Experts of a small language model.
Training: a variant of Adam for the experts, 465M tokens.
Below are experts of layer 6 (counted from 0) of a mixture-of-experts language model. Rows are named router (the router's row for the expert) and show model dimensions 0-127. Each number is 50 + 10 x the weight over its row's rms, rounded and kept within 0 to 99.
After each expert's rows: a language model's description of what the expert responds to. This comes from a sample of Wikipedia text that the model never trained on.

# expert 8
router:45 46 58 55 48 49 66 33 58 53 39 57 60 48 62 54 61 37 49 53 44 64 50 50 49 55 55 56 42 59 53 70 33 38 56 46 45 59 43 49 54 57 35 51 78 50 63 52 60 63 60 66 40 60 63 42 52 67 47 31 45 57 44 54 49 46 67 54 50 34 47 65 53 53 45 60 61 55 38 52 59 29 42 53 20 50 55 52 48 46 56 57 40 41 55 55 44 44 40 46 48 45 51 59 53 38 39 66 63 68 60 41 53 45 37 41 61 32 55 42 36 50 66 68 56 70 42 47
It responds to: Word-ending pieces such as ant, ies, ry, ing completing words and names like chant, reluctant, Freeport, plus table numbers.

# expert 15
router:50 49 33 70 53 56 48 52 47 33 43 46 55 40 45 39 52 70 55 45 45 51 48 30 50 46 63 39 48 51 55 79 60 45 53 57 64 59 51 28 57 46 65 49 60 41 66 39 42 50 65 44 45 67 48 47 56 40 58 53 68 51 58 59 36 34 46 61 65 57 67 61 55 39 46 54 38 58 39 54 36 24 46 46 62 66 36 38 46 43 52 43 60 65 55 46 51 49 34 36 48 33 42 41 54 41 48 50 63 45 57 50 45 45 50 53 56 37 51 57 32 56 44 50 48 68 51 57
It responds to: Mixed word pieces and year digits, mostly in military or historical text: conv-oy, rec-ruit-ment, Army, Camp, 199-8.

# expert 1
router:59 32 49 38 45 51 45 42 53 54 53 53 63 53 40 68 61 39 55 64 42 41 49 44 62 53 62 54 51 68 36 61 31 51 49 48 61 52 44 37 47 37 50 48 40 48 39 48 55 62 48 56 44 49 54 40 58 47 68 43 69 47 45 63 40 53 38 41 84 61 58 54 48 45 58 40 43 50 62 61 44 57 29 47 50 68 53 44 49 34 33 52 52 55 62 54 44 51 48 41 43 35 51 55 72 56 39 66 42 54 81 47 53 54 42 52 49 39 67 56 49 49 50 44 39 51 32 59
It responds to: Line-initial dashes in bulleted lists, infobox field labels like Type, Career, Location, and "of" after set, number, part.

# expert 12
router:58 44 44 55 56 48 49 42 43 47 37 39 64 64 45 56 46 37 50 49 53 46 38 46 38 40 46 66 57 49 42 70 56 56 51 45 57 65 56 46 58 56 45 62 51 42 71 54 39 41 29 53 34 38 37 54 43 76 67 61 40 32 68 51 49 49 39 61 55 45 63 57 41 48 57 60 42 51 53 58 62 54 48 59 63 39 49 43 51 46 60 54 53 36 62 62 37 37 49 44 62 46 40 45 45 49 31 43 65 51 58 46 52 28 39 31 54 53 74 47 57 65 43 53 48 66 42 66
It responds to: Capital letters and first pieces of personal names, often surnames after a first name, such as Wy-att, Ly-tton, Dun-l-op.

# expert 24
router:52 53 41 53 68 41 41 48 54 40 38 49 55 55 55 58 58 46 54 51 24 58 38 44 54 51 40 54 34 57 25 46 46 63 68 40 55 48 51 40 63 51 59 44 42 35 50 48 58 50 46 49 46 51 48 54 53 48 52 55 68 34 59 46 53 57 45 53 43 59 41 50 59 66 61 36 48 41 58 71 44 34 47 49 51 45 37 34 70 47 45 48 43 51 47 55 53 60 57 39 54 66 45 57 62 38 60 45 65 29 69 73 54 60 41 40 71 55 67 50 39 49 51 45 39 50 26 70
It responds to: Auxiliaries and main verbs right after a noun or pronoun subject, such as was, is, had, came, built, became.

# expert 53
router:38 54 43 49 57 45 66 45 58 47 47 47 34 70 66 59 32 36 57 47 41 52 64 52 52 44 52 59 34 49 60 50 42 37 58 55 54 55 39 42 29 45 48 47 54 43 36 40 47 64 46 59 40 48 59 51 61 46 82 65 45 42 48 55 47 56 61 55 50 47 65 59 57 60 61 63 54 66 38 66 46 50 40 57 31 74 56 60 40 34 62 40 47 62 49 46 57 35 54 46 62 38 47 41 56 32 40 68 51 49 61 72 50 55 42 49 56 40 47 46 55 53 46 39 35 48 47 44
It responds to: Single capital letters or short uppercase pieces in acronyms and codes, like QB, FAPLA, GPLv3, CPA, race codes like SUG.

# expert 47
router:50 44 60 81 58 61 61 42 53 42 54 37 63 44 42 50 56 26 49 73 38 43 41 33 56 51 32 46 50 54 58 46 54 44 50 48 58 50 53 52 40 52 48 46 50 58 50 61 53 69 53 56 49 55 46 59 54 41 55 48 46 58 52 47 53 58 67 56 68 38 36 62 48 48 52 38 54 46 52 52 62 37 54 70 42 49 54 48 54 60 61 43 39 28 62 40 47 46 46 28 57 33 45 36 58 28 42 48 57 43 60 45 68 46 48 24 73 43 49 36 61 44 54 54 61 53 40 43
It responds to: Periods ending sentences, especially census demographic sentences and article prose, plus period-newline tokens and heading-closing == markers.

# expert 32
router:62 31 39 63 59 52 60 52 61 47 49 49 70 32 49 46 32 39 66 49 66 49 60 49 40 36 51 55 40 56 33 55 55 46 55 60 48 66 61 55 43 63 54 60 65 49 44 39 65 48 39 45 43 56 47 56 62 62 68 52 53 41 57 38 38 32 56 67 57 56 54 55 46 55 47 40 47 43 57 55 44 32 32 60 25 62 46 56 60 50 58 60 58 44 41 59 53 36 30 47 62 38 59 40 66 41 54 38 35 46 57 59 67 57 35 46 59 39 45 52 46 55 45 46 38 50 47 47
It responds to: Header and label words in tables and infoboxes, such as Nation, Venue, Candidate, Votes, DF, MF, Occupation, population.

# expert 5
router:42 53 41 68 56 47 62 65 51 37 66 48 45 51 45 53 59 58 57 76 39 53 52 52 35 42 58 42 31 43 33 53 47 58 58 43 53 54 51 48 46 40 61 57 47 42 65 52 54 46 29 49 30 43 44 44 61 35 57 45 40 50 56 67 58 51 43 39 65 45 66 45 51 53 65 50 53 47 50 62 42 31 57 42 39 45 55 43 36 58 38 53 49 64 45 59 36 49 53 32 50 40 51 63 46 50 41 40 62 40 70 47 51 48 40 25 72 44 61 39 49 59 33 44 43 35 40 63
It responds to: Leading pipe opening a new Markdown table row in sports and list tables, and past-tense event verbs like took, became, defeated, got.

# expert 46
router:48 58 24 60 68 51 56 40 44 56 49 56 64 51 53 55 57 64 54 66 38 52 46 53 53 49 52 51 49 40 53 65 51 62 42 45 44 42 51 46 51 63 50 69 53 60 64 60 56 70 42 38 23 38 35 49 60 46 64 50 45 44 43 47 38 59 47 36 65 42 49 66 45 50 56 61 56 63 69 46 54 45 55 44 59 52 57 52 49 52 66 48 51 58 61 55 57 50 45 32 49 39 49 54 49 35 61 71 60 23 56 39 51 61 59 38 36 52 51 47 61 64 37 35 48 65 48 69
It responds to: Prepositions and currency signs after titles, awards or verbs in biographies, such as for in Award for, at, in 1996, £20.

# expert 6
router:46 55 39 62 59 51 41 56 49 48 41 46 66 42 58 47 48 41 47 50 34 44 48 38 50 57 49 42 32 47 44 46 56 72 75 52 61 60 53 36 57 49 45 50 51 38 38 49 52 59 29 60 53 54 45 56 62 51 55 35 59 41 64 47 27 46 61 37 58 56 49 51 54 58 45 43 58 52 51 54 51 33 72 42 30 60 52 41 55 55 32 61 58 67 51 55 52 57 49 35 51 55 34 39 57 36 61 40 59 29 70 48 49 74 51 35 63 60 66 50 54 40 53 50 37 46 39 53
It responds to: Past tense or participle verbs after was, were, had or he in narrative, such as ordered, announced, released, selected, won.

# expert 48
router:54 38 41 57 60 65 63 55 44 48 59 41 68 50 60 48 37 51 48 45 63 57 43 56 41 53 43 36 58 43 30 62 52 57 79 65 42 56 49 41 58 68 57 55 45 54 69 54 48 35 43 47 29 43 56 47 48 43 79 46 51 35 57 49 46 45 69 63 56 39 60 55 37 59 41 59 59 48 56 51 65 28 56 56 29 59 41 55 48 66 55 38 55 65 39 57 32 42 49 39 45 42 58 51 49 46 48 53 44 47 51 64 55 53 45 29 56 49 43 57 64 53 43 61 52 40 53 48
It responds to: First names and three-letter country codes in sports results and biographies, such as Robert, Michael, Kurt, ESP, RUS, USA.